{"normalize_top_k": true, "n_groups": 8, "init_std_qkv": 0.0376, "init_out_by_depth": true, "warmup_steps": 200, "steps": 7592}
Below are experts of layer 2 (counted from 0) of a mixture-of-experts language model. Rows are named router (the router's row for the expert), down (a neuron's output weights, with its number) and show model dimensions 0-127. Each number is 500 + 50 x the weight over its row's rms, rounded and kept within 0 to 999. Numbers have three digits each.
Before each expert's rows: a language model's description of what the expert responds to. This comes from a sample of Wikipedia text that the model never trained on.

# expert 25
It responds to: Opening letters of capitalized foreign names or taxon authors, such as Y, Sh, Bl, Q, Z, as in Yin, Shikhar, Hoi Ha.
router:440427492483475521422429501417491426409457436589520501550600534472478578426547492541370510544521489507521417478493439512496498398479449525459507512541530481559536481568427483501500517475562531523546533490598480502509571454546505500458496475485429545381571432506512482495544547403526547542531387472473557572477524534495528499490481473537491456526538571531432525478544448502681552478527
down0:477554495467511554513512454465456501497493423549442541468650427440511453433468531463546526519544525476543524576490416478498510474591507465546508451457529458575535442520487441619430537459500490505462482546538449466589518493345502594570595563486425581437521571476450468445536591500524528515437490568518576459463505523484524451580521569560477510490545442457559438441528491421516522507531
down1:469556433474505437601508531566540511562539429430565509500357469461495535527515517499546466543504523547594489524544606425508487542492518468438534463477468475479451337472467574500426487492493422517511496512498510598572464489482410437486501577457494445485530470503552519457491606561453466540430546527493530492555500564535415524600407607480556488524531474417514507485559509535466553480446
down2:416490511442477421533458646538550452374459475443476491533497512403483524381469542535471496527441587498490459406510548515492462443474528536491492510477491583478502521545552391459501485482522519513555543467473445421402469496579517541538555412409485480458447427487527492525473520497568487444480421440456493496483453443457523570398520444463469522459447448473459446542481425428578554563454
down3:481550577534460400436517570549541483500465546479479477478500467592512387557456522448508472454552487522408491549446458542609508440462490506509552454487504538514506497482508584507368522375475448455477553512555591532455421531549558655538540457499500449467489583561463484528474429526466476390532533482499547385483518490545445469457463506440441446580532470560481494461474478463480555525493
down4:459414385458462423428466474439535445513402487415490479542484561488415591480478529494574542510450537451459514487532517411468542530500492523458544471435382499545546503459458539436494443430444464486434479508451368469500550458589513556521513560504434454492474575551523413464450461491521380454461457505448453576503560508453479456442470482535550481533507525650559509507452496522505510524540
down5:461534497519571466552548459469478395533414537584482591486510519415472525441520544531535555434447498556489520457584484544512579503625554460566544486497536471575539560572511550490508504541480553580465495499492451421432496537532549521454492483370407539433505438476572470415508424441541523447453370482491477505552538510532537509538509587487520452538544606495432564431487528460498515476547
down6:491474418506419554562508470474526629526430582398511447479542526495520509597432506489467450489473563542370545523524576578476556415521470508504483443543430411470472435494499570447501505455420522519556554504471539521454478453526527426452509473456437439610489495434489431455484478437536518488505511444486445417554556583517507440466530504464449544490443428526464543475373502600494494525516
down7:393555548515551529475452571537463461486456502541487535518615497380466518516454515471559572522498460541532485430463488496503450406570517350533505554474450551442405562469525349487464490441570494534467504552483480492526508554481395446561555500541516536480530497495474494528430552500598537506423507465528541485618480498522477477505503454500469424483443415475463542426533419441522582502459
down8:472447506580439495522492526552414471549515501496503513567557536410501566502513444481570558481478550542413509427430500438370519453469500455397464538547411527566458549542434392465502395615553410480547485584529420513441470510452503500498433451382497565548532499481470524513503510417523551538440548544494500513544444486520467455462460480455542585449566485517526540516490531516511432569445
down9:465516477561468432456510562480416558428522520465522499438400601486399486468429495494553418452529486473494509548571519455501436510520543487521543523506469496529454505418443494546405519513540510428423494510484563491409483522512468417515509391484498521522499519481553457640554464596432552434458512509480422467475551489492619501525464565589512475591530533514456477542479422453452403515598
down10:389462516530457517503487418491464484532518462472460451511517479541575484525423478474556474503522513515547520574607411491477474482566599595431525552524501527500582568559568518519462466497380493426476480485487574508417444443434442514620520481512508642494479519397559496525527498529472489426490593506413497503435468509490519446519516564466562472488612445579524510489419492447501526421504
down11:533534615463415463497525497493525476471513598506505514446509519544448472498513505407474451445456440406380586523527492580469585434481445454511514541544515559451461470427468566508500549507562451440519539459488558497493542494498604533407490429523538521513500514601531513517486517389635392458477481499563461536499555479399467480490452473471502495467455509547453413447535455475373468522479
down12:498551496534518504487490605526395423486554537451514512488478464449486404481443528542528424515481423507478440516517440506482533490509575554409521415496519552504431456443430513539455485466539527546517463553504552506438532428473563542575440515592482594466486545526565527449502417576535592480535423418563497516457487443542540511476560442522478549502426506465598591592491384504529408522422
down13:572420596459494606533439428504575442517564484485419509495476434565499488550561506545491581525450442553474558526480475513450588386636467457572401561434465475480505444540551487508504546451533491437469411575498440497433464560534482478538559460533430488498506467526522559478436522432546436540473461548408553541505510535557524564426509428537562506394553477481499517497536471534544478476491
down14:522597530433512445591472573409520577495443525507429488470559490483442445553479532599539504490481490532535525433457539539500551499608448414514561437522531436432465409458468500512542416529455482426552526422552540475431492524513468513488389533553475454578519452490518525451508491521416503462453480453501460403475484404506461568449551446561562491535466544615489487480474487413574440567455
down15:444571440459428516531495560537517522468513481538530563442472498519514469488506489485510495516533581540503456536524528467572434435483515571495517484383524534505483447443524520455453539462540482443486506400498513411501440519528554623403586525574510413568602491506518426581413457475494428424468543580507509503432527546449509514364436427445517567514516431517506557503435438416543527584486
down16:434485475505527491552505494574498614499566532492436577520546528485488450571553486482582544530462521561501501553561499480499476512493497627482542551503527475498493566481583507452505589541408505424503556456528565405515426406505559581509411503478441432370438479496564501440469409473458463432504537399442510473574506513479441503527562509433577526546518417576479532469540503562432546516546
down17:549474481504520513438556506477442426541487627490537482503379567474553534422475463540497385584523534537416437559457418503538504474415534549486488421534512470507426592514544422542502518448561489644444574558423567568482487524414482529559467556482479552503502447515486490523442483511445546614471569514583505533450498463544473481454500485448451607462489542521496495522491497521566483436492
down18:479492552477506544550495515505395466533493500472433482492570540494527517449473497519617435486516513560474530486422518508557612542516510536435433558496391467451534559447516485466509483452468488487639481464482426492456496495460491438539592524458481547530532506439506520434554419549656533486584442378493539501433557489527583487569546487543498614459491601490422471468471490473504476483423
down19:500463532403543565552563533546491537507471492424466519497472375589552610490404563497494536587452444427533389453462530428567488562445516368593478595473487482466506535548480492481450468532477439428614453553483506497511518446473530432491494481530447563535501437494526518473483549537451487526526534509494527559421389459412517523459517578494463426506547532474565474535507551474489528554536
down20:366480548442487441503511494508573593511510582481508516461549541512448460570587559449418466529508468437523518527579483560432401433499533516542593519529515555507505545483510523500481418538519578489494445509481572591503483402450529497510471528343413453447516400563476460546571438551484495517429521505531522404572508481486559509592491473477495472570449523545501522410494505506433564499495
down21:476514614513452459528559555499498439512556516510493566430551437481397485458533484508546429559460503580497471528419477486461483580607511452468482481477477556585539582568502450537438558470405505459499532561470457496422441434482371483599467515460543450446519457506488449552575442524607502506446537528443598396558503495463400476511501475492522507475481517459578539492543592526560489491534
down22:508493494488510463416584453504509491438506528499571566451576497412536493459511523536520522456487459494556478466486535563522508409461535566510587507427513617454521517603526529481453458499546522498521509535536566441562488415455509458483421575508596460554496513516594552449463595383491569484567574562470514497476485473541655508561565572475481491537490602538518495562428569466483563505447
down23:573521420523435465429462437567495438512517504537545469594537457494544550521502618438464558540527564478600519442547579519425453464552529383488512418446518513490478526653439477511541538520487452452535508451559473430419453494579459397500563471480471545469557530528542490390522526480501400475566498479487431491532566499427574528574449526480490530488504519542483517533517518535463417497436
down24:513465468434471488519456396435526487511518497454520472565402544457541432502493455478497419502448507557564465511449474462483529430533467507466452457523542406503612525556510472475550455593413632510556560495495482491518537467504570484478488506453498432495513413365533523494418520529477614485479470459530517512443487516646572436564458486504463573523495542430444625519533502484458436492555
down25:403613447580455499451527572539490456468486510516515509437493472561418480474543501519536525426522559427401567551497543601458497513582504500462592525445508503535425504538477547497439530511552441575526569412544536430516507426521625576499509525514526517426509552546484472499418492439490474516464481487525432494488455496434484489594507486467458414590540576507560467426472625537507489589487
down26:422496518507471456499464431605541486442516459526491427555559376420466446524486502491477456621505547535570574432472513610515463544467557493552463536518461470443501625496624569522423564453503453470441499542478497505517563555485452610464509452504443535502445513570470465467409563399494491432462540520514517492482435472438505523534538446497531556563468455555441468488546469494454533471407
down27:498524586446542490433487553549491484449518562497603579429483564595445580528454504530504444490518469458484456412545568418557427469523586568448469573515515551569552565503498424464488501600468544524457501498519466523513469490443408487496525461446417495595527477460523534577535461490589463518510444472462611469594518491475453459457441530530564417483558466574564481580561470515537463439467
down28:557460525467487504469519545406460522497553535435532540459452540462568386465471592600554487449523522439506454589588531525508526467570457539429533534434519530542516487398440471433558596425516455436466514424594482467544456486540516461498463499454502470507525473512547430576554515500415576482495452504542474416467465473483510555546550425512520456454421427571383463552584535460536564490479
down29:551496483608448533429484532470445530490479522413479544441501550465454471533640542467504570407465467490501522516515474455539495595445496552539544546511456510519542494490477465483544489380465429590503527423573511420625523432531474523589497571538514516456409511460628574582498540494497571492551454512507549536471429552457496490435493561588472524430459486491491521560522515488483445416428
down30:419537409539493512567533481474515589536472426423541578572454513400460473523491484505520510572543465462554552520530553492553516524433453609489596414411458480421405455522458527433390520430501488427468450473487512462480529509501579525524615446560441456447444528516571481513523472533483458427417481498513426437577471433511475491489506457405461510562473451522508506404457439506493506529464
down31:447524465500511528458534480457465570503392421589469500500518507516463521517438514553421473463450545560562505454507496459462461470519509573422477436568556486549539530529514603503554468499504562515462421545420488524454435461480496545529521445469441513509507499504491464580574531431501519419515633564531348606556480512465432487437541427522528498477516508499374442450483562490546593594463

# expert 9
It responds to: Capitalized or lowercase word-initial pieces like Ch, wh, sh, Bl, fl, Y, with the word completed by the next token (what, white, Church).
router:419449515457507466451462534421414418397421471562534498535613527553496566437530459555388467536526447481471485538514460502491471413454422525524552490565551486619545492555452506427488557478577549498577543568531558497540579465562526506431477445503458525433566466547529467481550526476470536621519376474510490577489466517532504542453446476542464539560523536543444471490570424537516522485522
down0:560364497462519542488498543461565514514476538363605451459395526544557495541536480449489453501540550371471441499447542472543517519465551523518545444549469498533402517469457452469498495501488477523538436540517463564513510445545519540491458481578536544527453544558566536553549511507521515576529546431534522459368449494606516494525505479513412397500502580508525452652447511511559470463509
down1:520515509491533475440417612544474611530479523603455541467567554506464503558522550501527539419540533454434528482527530398515493502511451503472452558504559543495522451553513490409606444465526526541522466514523412533541470476534440472433492412482463417462460497633439527447552526444479487549458477522581478500525541564465442491456612446473576527407454467484449482435591503594533557443476
down2:529564531475500531576513485514546421608458568409546397519535442590485513505523467485465488469575541496535550477409437549402467557429514458508484461434609539481552429503553509598484617501538594473473517548502567561570518464534485510453470507483532513532496477566431425380557488565485573523535490546519536493436543482502422540502515598442447464440534504451440520480452559485445498442485
down3:541454544405538540572421508516510516513557523514480486484408418546608479558523462449484548556489450480503561432482535532496562459560477448601391490439529523469465486523628493530539480606482462513474573515576496581460474548520427579488464488491493545566508524492505482474503556448499474550506479510565390519544377469487413535576454536531465545528511535540457568570597453487462490574413
down4:497498464577488463431582543509510587504505538424502495559505455465475553525443519531498421534519462442442480509532503507521535462551390519559571485529510579525400448462558550521510597496517465433581483460437611481492533555535582478435440471552517504514476492545522545586560581442453549408451524448546388534438447513507466507421565455486484584485434578535490463548479537452421394520448
down5:474505499486442533445577414526451526481531514500623471561459554541524513475451638477448502475527506508485524539494569497559380489416471508446583401553472527482497613441496558444478430553492507446515498434447468542514506439485495504484391553522496439568530403466493483522429561540527546448554465464620432488520406471484487497456472497541499473523573639562541525499471465512496563440475
down6:416554457475491479441499526511461583448484627495477530529561440425448538554457594497494529447470507555602563487542512608505529468553535479523458471489509413432513479445471457566439507539519375572468395506538477419544518453452565474559456554482451640537483536427474470499533515499480530559578495518474492559550490493502494420467550433543514530453483575580528375552458511523523507477529
down7:530505526464538540591576526529372387533423440478557416536568503513516538454541468517364479562455514458391426502510540504510511469464436557489473463567475492563465461494470506479510449515514559580556449509410583494486478486483492554494462452511518444479502530573461502450510381439528512545445387505563477582467477511557600438453538504457559578530502505572463464470443500502441427474559
down8:432572476556463538474466562414464435501527470437488529490513525541476519418436456458507467554547516490574452529517503514552444507528450491413593510523468450496508465506409520551484555504459547530526491403478467504576428455507384481540650520404412606524558454424560528500485554460531555440571559501555445512491421563508437493487505481572498390502551516427401499525564538502497460460495
down9:468530449459577528508457574613418422506452552431506507449578467528506635470525568496490448579512515453514538509522499499510511565590495522481506511603416492464506562411458420525468541433498472494469549487572522486594487515409514557489438609484418480587588599518475560454508474467572510547542535448548550432457533572557485441466456437549470540499491510497431456507428515509510504426488
down10:598487469563538520547490425548457500499475482522443457547493472521486502410596387530434425509504454534551547597493493445492523496482569483491508496516554412436514489420517585427376522475575588555564581475481544518489495543499487453533476539499532508517618507446521497513491462405568558463454562447499588523522470539554517505600499538534621442531469444401491539509452504468452459418454
down11:507467603494521531543347380498507477599513455612422490508561428481474518529514556488472454545515539538533524547400490579469444462546429506521506522479446514616446588584486497521497571483522503498508477564531459545492502540503476411468574437508361566531478471539392528376531534429526469514457474503481524585370519510517544517510507488537461487497441553493485490524504478494513477463503
down12:465504476481501488577516388443580498508446564463517498560540537430532463525501538418544512501460550513551500442422472548517412444420531617510467465497404402437453469536477576545553549488555471504503500559452533505532542582575492431442463542478455542449479438470429555578507460450484609561476519540465376570517478521556484513457404491454456438528498507511518496643548467560506517508474
down13:515551585546467486476417499493530398426411504498488534500502490493476461514545598480488427544467467495543463492361449477537632527531480553542503523530545557428572459510480521491552555519462534521572509490519479586406392520503578488451486414387417619489440467491447569432468448486528518560505545453510540495450513475581548493459512503485519540466454572457500445539421430476553421483529
down14:603518538505453517491526424512489530543449469471450480450553499481571496533449456474591562585466503448470509483610522433507487490434553461455445474459461533533465454483453477519593586519436551419524459475462498479530553532501580421446626433487437423571535353499448511497443504540483585452486432513558514427452544498496453605497474395453480548523444515473465523440524479505395507550497
down15:504523521498513475494506438458422517469579439470441506495476524454460542491463525570456540447429462515496520485641496459443505508556424476523475529515597517554529489432428401494608486563517574476555484472511503591478515483485443342536471460467501591580567498396492585572564435531545546570467498546490455446583503542530521424470456494528507453455543572429435510448497466432504475426533
down16:555453523494430520512537423528531584523418541612526566525432455438564568521488458520460511574515495500483518492506468477553556489456516477481483526420464441527358506524487519489481505506544491556511399553453387562443544589502435493526432466475482438461542509497479532467510521500592422569454399511501487521504406497517453513529537457517469547480515540501584447509661466473454446594388
down17:459472477463518519507434492569495516481490514559513576474562546521570518547488495495455549537561446552500500466547498430509518564433513508567501549548539563441458552478648440458436563554478574436518540447482407461445411610459440569504491475518530434507487534539426422414580459609462482484378509435458431527577484546514456537488507563484442442525550471442597512485546511495566435486503
down18:519496478477459561457522527491411550499529422477502440471440531430521521620458473456439487539516567509452519508457469473499448443335446608510398529511501440436490554532436454409505535490548470431488550566430588492561520444584571413536535482478494476579499575477465474499431462524491499474495573407574475548381556527562492495475532532536455567471456484475524587513527435509459532487508
down19:631428470495518558489519425644440535503515439511500534528591495489495488612547403556435512482515425464482543497529482513542469484529593459527529438464447532559524522571517372393464597499456388474495444611530522479517503474473521496518557480502510479493512399498474439442518552543465493560571514499501500569519537498482503615496448459518503542504466421468441488542474491561585574480534
down20:554498525424526460524462537470515484522466570440507488461535522507419615518567554505506535343459520487511472462486432539486476549583458502486576495479455497548550396447523586564445543552592490548500547545537595521532565451462539471456421477500490589577541496488557517535531536580453487528550463467523539486541461583527439578462459485486584535505499612544491473478385582564493421457531
down21:497531533528561458442525468521551531517391503412433512492569526481520551511484456538469531441485439553506505463516488460463448598563489492598488531438556495534559509483498428462621559489391503454428510493501479509512498619476501523466455544504558518496481569457536611463584538428453514456500608474517502486511436521403402499457489575449578543584506449511487458500473514657498421549494
down22:499599444583457444502471542486410563444532561491415475483406477490465416535524457493473470498495496499436530516505517507502492508360563535485605492480568477514545541475474527538371493515504540510362504446507587479470426552464606484512481458532492506344439527449520503529504507535392469500421551561629460529497527465511528520479499447499437476531515448501509456473455447560470491489581
down23:413555506462460561549502422494566546521486575554410524472442456521556427540422615426461444423539480408468575517511542485423459521478529429518450496455491528493420477414470529407555502467480420471498480478490494589454534468490542461473562477498510508492441513460546465493516578595442526436565494548598480400495476520473566614438488511553496451423496450527464526506375530504530471451466
down24:532504472512479536487492454473537589450487580455468518440447507480545528583436516419445584493466427504461522496540613494504423456603588439483455540586543483458492466402529484535476472479427563431440538470550595622496515488491470443524544394453474479445474496446501502504458505580367420555508438512489565528540555531544488454514472515577521541487566437493521554491551469590427483446475
down25:527604488397553514443477554524454442535546478522570456448496546554546478575537589452514385495567527499553553463541481507491524352558478511447507443506463406558478558453500535513509519532488456531470551547581510522481533548437506515470560482487497568582458509596477586482501508538508418418517480494549382511493474562527424466502459490495477579544524396510484519443623593553474446518508
down26:529503457529456505426527555432484518523436495469481422543535512498477497551587579497502565479594484506476473512522447512583515457400443531420407570547520480428487470503507579549492578482435456558538520474504440476636475407430505459494430474525489541554538548582561459544525407437514520442512513486544542565470460522518554534409552568504454506493485523511508455395425479533607422570590
down27:550524500446430558531565570570492453483494428539542471485513507592537493445460492501562469449520470492509522505445458535408538549571505597472502587491449574530457568524468526536355473560561560623502421547474429457510514524441504605449549459482526539605501478496551498548562488563483449473500483515483491435466519438558467457379408459475451490545452592481531515510480433518542423440456
down28:422487536449458447413493555539580493463575560512477528536485503547470539540483460448509424394575543500462484458510463606480467515440488538441507486508521565561479508517500608495443596482478517543503544536532460469466503431580580606443469501509483611478513528531510504569452533488551523425548483430549537441404460523568382498487476502546320426573522486549520533486532541523542481484488
down29:465450539389368470500502499556463466423433443442529441520610524404494611517442554541550505537504512568567520483482500574445444472526478540489460479501437527542564560491523499487521550442458553548550387494427400469539542483497448519424458407403519503516454534455538475444502568394579449500489484491479547563456510502555477507446494485541514500445537412507426462469487449565547573507451
down30:575451412457512547430492434553529465511529424509514506576526446437531441527487437480440571460500417517512430515458466520521502543507488538535448510495539466515594543504472562483526539449506555529406392500544466460531440529446523577585496497615603575567534572461505539446443527494459495490522666615537533515554530474557515487453546500466438534515467530369550491451490546492537527440505
down31:487472460532581451549509483520476449510500491531471491510509489446481498429513509495488491400493474538506568510500416476475503483534494403482494453533544509504354466506513520533526463477603400449432495486477544551472519554401481490451501451423490638406480624448416503462461458441459550508463521508536485495559479478468555476452466440472375531505441671475493401491473471484507562437413

# expert 48
It responds to: Final o ending names and words, plus ro and J pieces, such as Archipelago, Gbagbo, Hidalgo, video, Detroit, projects.
router:483411540475512506493492585466515465424496409480569476492620486545450514429522485545519464534524482495424477563529504533505487391486466610497567390567511477561504514539493492504486502475497514500580564541546509480527517440536499591446486456503452509464574527579521466503542513447516530668556437463562507527481549495525594513467473476611478516489487550557482473376482402466618589512492
down0:445514448458462521519536574420511458438512403468568574495453505430565546524466501560483466462515479519498588526488535511488451467518489575574523491502464484436439529416570514441577517500521525441469398446530402514457541482536488534546516492515486414521542512503548504489579417558587467538440482497442532602588481455421497464504535488457543448431475462500381465559504444361614450567481
down1:501553536507571457489545493378434491499519493511489405582576471503532502526489508557446519499481545441538466517481418523523582447530564506405551529426553477528560589435472437563578557512584558553556483485554545534510441461520453440483449473555506594580514547509502488468445559603497505442465485513472540520450511457418427498575533551544470402536460495585443476497594417439481524422573
down2:517496558521495418502465483522557521572477469520510475541574394499505490485523407425524495535625518499531443514490505447520469446529581538543440507407568492452454463549587599492408527518510519502553503505485459491552504578522448608521434520603485429520467399577490497469434578586521543541495528549539448530430510538554529522548568440477486480452558432541561634465537431437486470479453
down3:477489483469514508509492499505475505422479454536540512528482530548566414387454439477529423503470499494439522517478488438556502460601430502490478476569460531558412518484561550513524555426477562578540445468531504482536489491426436549563495458564428530444497582569477518494520526501470501503557472477507431429528629513537572447558552675636502437520523482577457548448502549419484494587547
down4:532566466507511489464518488442486483479523569504531406499556530411535530491441497462478546520477460527493500592482514525488557543539485503450425359418558539479475510487389540526516514539473564454518552510561586483431474480565460436584590556586493515453566451486447513486546433530478435502520491555483552392542495507540506395466544498470539412527429482443437476521414590535382420515413
down5:516493438560450512541518453516479449559427415465432502528496545528481532587545567531464504446563433469495477461499494540480516459565449518433449565550518460565446555497457691502486478482564471383389481552461559496543468500469509475463478481441332535528503467544561480538490476532473457403472448505484442513429456488481469510476549514520526446523444504472483544609571467445520443419576
down6:547507600457477545492434431566524533534556461486502485482585517545559439415493525480598531602587536452508587571529490450442500468481553575537530507532433537523453582527539469633485377469440477439542556523501517533496479494491473526495538518498468470482542453472499590470462532449543365532512509497536490471481414509600468463553473498599478554436496589485539494437463454446529607473454
down7:518464524468506469521523523582488428548439488408499480410612471452506470454435505557489431476555541464509479501559553472539539483543563529526520510518491550471509504497637445491415477549493474569508488504500455497543495559582492491424466515545541455442558452512514421505465495470494420537502593489520468436595533587504543593421417428371606456514356456541534552531505432459475527472501
down8:472579479505482498497459524457458568486537447484476539471490547448421556553532470438577524495433474561447458521520486581536471463503501449598482553481500530453542511539586422421523528417514548534617550614454449509499517503506596432549484484580576538504451594555465432564429441604512375498519417451488548542447399467494465478481467443473520514495547515453502529503516535617431529492498
down9:520546551497490440458501526441482519565488509505504537500458431472473450540477420411535599505519504385518529598485433472567516574431441520519571493485545498524480503491461569431455476431588597474538527530504588508556564522507587487531498414518513461559464616496567481566544536502565461516539570507491440582447395528496494455510527555456562496543480491583406567476541470598425419476549
down10:543528561429465435479489464437415503493569527373491531546452534522604569502437502445539571521526492476517513511539508487578463443422485498434579524648518464510581554479502518568495463562505585367517447494479526448459453519480565339498487472463482531499460354507521468517527545482567531545517531552525505527502561474527455516427459486451515431446551512574486521495573482454485484558487
down11:509464537459446487517523561447461610521405438529478496413598450507503475504564448553576540670485551558481510493523532456468591562567514508440449477474565574441530521506465488430519507532552582387417478449433451557528455453435400539560538591429467463522539508585522523562516541547512576529501508552457520522517424442430549514462449492457534530528494476535473489457554475523474552486487
down12:533400461520520435473604514516596498536539374543536434470595538453507498579500536393394506536468494478501548513554468434600468476549508485520498487563540517512458521493533420445535467587476528574555502565460499535402594412566446514514487511437494427530463413516464538492552482574533463496498516500424535426512584463521504524485504419533512560499572397478451537460573473538494525577482
down13:491522497549518468600512520470479562486501563533495515618415493529419495498411600576488481474550520544532399497511476409502543452533445510434425565510530509456559515472532525460534549511456539513582462447572470458462612556441514414528552436561514548510531451358434491503476465500592544471581531527493510522428447509449564422574487503484528539435514454483494389396505498467523500468547
down14:419537453418485535623550526577524491484545497504533494444523496474496596537525559473529399363450495489487508492564421534547491467472538577442468533467447475555598491511477560518571473450566610440418491553498432414559467481527479499407552435476557444445514514504504558481462520483441476468521428469522613421483488516509536495550517498477573460552452563551493442509480508571565590430464
down15:529526559496522434430600589485458430426507518450466445490514513483593459484482540499408421480555538451567455555577491543528548479429563454460482557515519437495501452527470540514526431528439444509449420431511461528420502478450491483457498485498501582577453577518480468433512479519501471534394508569517476569429525570486568425473517555599443462423540561595465482629478433444505426511485
down16:466478500578551574513467450558445495467517516497644506435463534467551578496397515593478491546477571555504483434550598419520564502577519453474359464495440520479535556431468572523455498412516565471437519506520480481493582465458437427548430536464458510550471477443524529484525507527481424511496443477502462498418487536542520504503469581468554480388527506599525462472432496439478497597579
down17:462554478496489497416534487515418516443434532486516511581460623537501470573547497406483389564510520464505533498451530505563389530543592507480428497529500497494526466449476495453491434510496554506454514521399489417469524544397517542501446480551397617489469504494493526455574429561502501522520493444457587531594467547486415417554527512424508477454586517470467521521510524593438378483491
down18:487521547511614594488547465581527632574452506565473496505657580457473464468431507523416490485527562485480506446522511507432464499517593505520493411458581444524547541484492490497563532560547521509422464491483562521393474540468506411532459556510578502511503479531499544546605378534544465531476603583510495473522493616489489475576475429503493455456527542520484438530553474498517497530500
down19:536549525464372527454528511576474499579455506481450496567552433456496565423544557476557515380520482582528571423513505439571514518516417479433467594453449489502528531458499539466511587547490537518495501513443533549496567529437549469513491572527473442488457476471497555441425477538543432522567614466497497553380567493447490573504502572501509421432426534568499616500572496430490486538510
down20:516455568530568519467481445623558495452483541527470504470451493507413554514485478472492503498567417503443497572534533532497538539504550604502505505535485526470581429457527528421474506582497488473487366480532493446398451471443427481457507528443507529443458578498555466590437627527472448464453511466479557602595503543462530485593511449495525485391479464521499454483575456413533417485419
down21:483449479485552469562508471553532493472503511543493483597511551557473487486497457519455540349405465485487433529487466452520483508459605607469511494522400574485472425483493484524471537570536605580457446439573435529483532563506571521416495446468528511497530494569570475423544516496487462587472438575522520471454563559527522508461473592567591483553488506563419454538426567421493484403490
down22:540507537501515444466598508528494483494524448570597508634547526413503400550495445537514483470460530561515586440564509562515493511492391450516463494562503461600579444514453502519490529525568532550487423492542590553582492520408608427396450470509413473480538584575561468601504476443584465509492569480492482470459553543448438499505548498518473549452504498517504499455503495580510520547443
down23:489453562461520494465510628485575452537498475530605509412448468526421504521471537472535435491538567571501419453536495482488624485531553437507490535419495518519511471544484489455465522360505470449538456570616507602528532549562513494454542507424478521406480518451520582495485535463528567527517435461489470510577515479528496506519438641480547506485501494410549478412608551458513531537446
down24:535439534503532584439551576462534500551524432437557463421491508469492589487418560490502433544532504552554510501463528536498558505538460499560568494551536501605614482535492521515470630459473522391536554430594554507442437503543488523440648527530503527478460508503482495593466370466526564567503452454452450503544519494451471522459514535466503438505456407496529570394503515481489489567528
down25:493478518431491572469569447469522490497552518517490432506521474427542483547515509495513463482498547546577430461460464453510606455483530532422485575496428571507543448560498486477638475528451375556468540502514496504428525434490436557558635525539493614508419530473368516433418484479445398523567506475453438457518513425480543494557505532488509489485412440423513483554428535459532464537496
down26:487409547534503452484578522449555506538532442445579551518489547549412470497552443465527507541498528393467569440410576525549480503474535513526491546469475544517516399568414577519557555575474479506564506602514613485544525436494509488584438548483458505465453435490479445390439503436467558526517533482507448538537445474560505480442454551465463476525452353500414524485482455526518477528613
down27:429507537538564562495551494522518514561458479528433413487578448524509452457489465459565519424572495521503596482516553482540546559483490485497488479599460460527437418421482344459521469482400516502513593598608525459539430543431515492467531568554509420553594446511539398487443458475560518587459476540448512473459532428436447478486480512497507488451483484554487432482488442489601505550546
down28:542517471561568542494521494493428454590532547477549497530383490409516477530435566464500504475484518512508413483519512565615491516375505624504462583622508479433522513615492467500507497471411458536443554439511508479474456547534453514471472441471463465556527590483488509400521518575545480531462509458453517463534519517414525441428455501493567585464465444566478444529472447549540533428597
down29:488462481498493619445500486470467501486542520507476377498521492483585519528602508541485428592553485594598596482513429587511527430471526487555478425445490647512463495545502409582540498495422461490448553557478515481501570502543423578483517507544497612543591468586408484449480471503568444519556500380502463526518521457502529425479477516463500479534542478477482507445538485463526571501543
down30:404435395468502555543494466421415428502554557592521446484502438508531491565561501598466460454516487547470485532399459533427511493538443506437508429501564487507486541510502550448461515504478575564554446447638525506513437504506565532474504452663443492507469524491510474453546414504531474557556417557567486540445554587570537487451529446518555478496571475518472553478416566492481503515543
down31:482501458507501467452506487460487385521457479446491491590436457664453490545506562488491414506568462514439500550488477423427417395368513495567468496614481483550422514513496498512543573532519505523451553429503607542512439483483457518469494475533537544527476560598537512478471518585551442566562487519530465475415487503449531549487494470390433577483502558507469485482498481381489446501535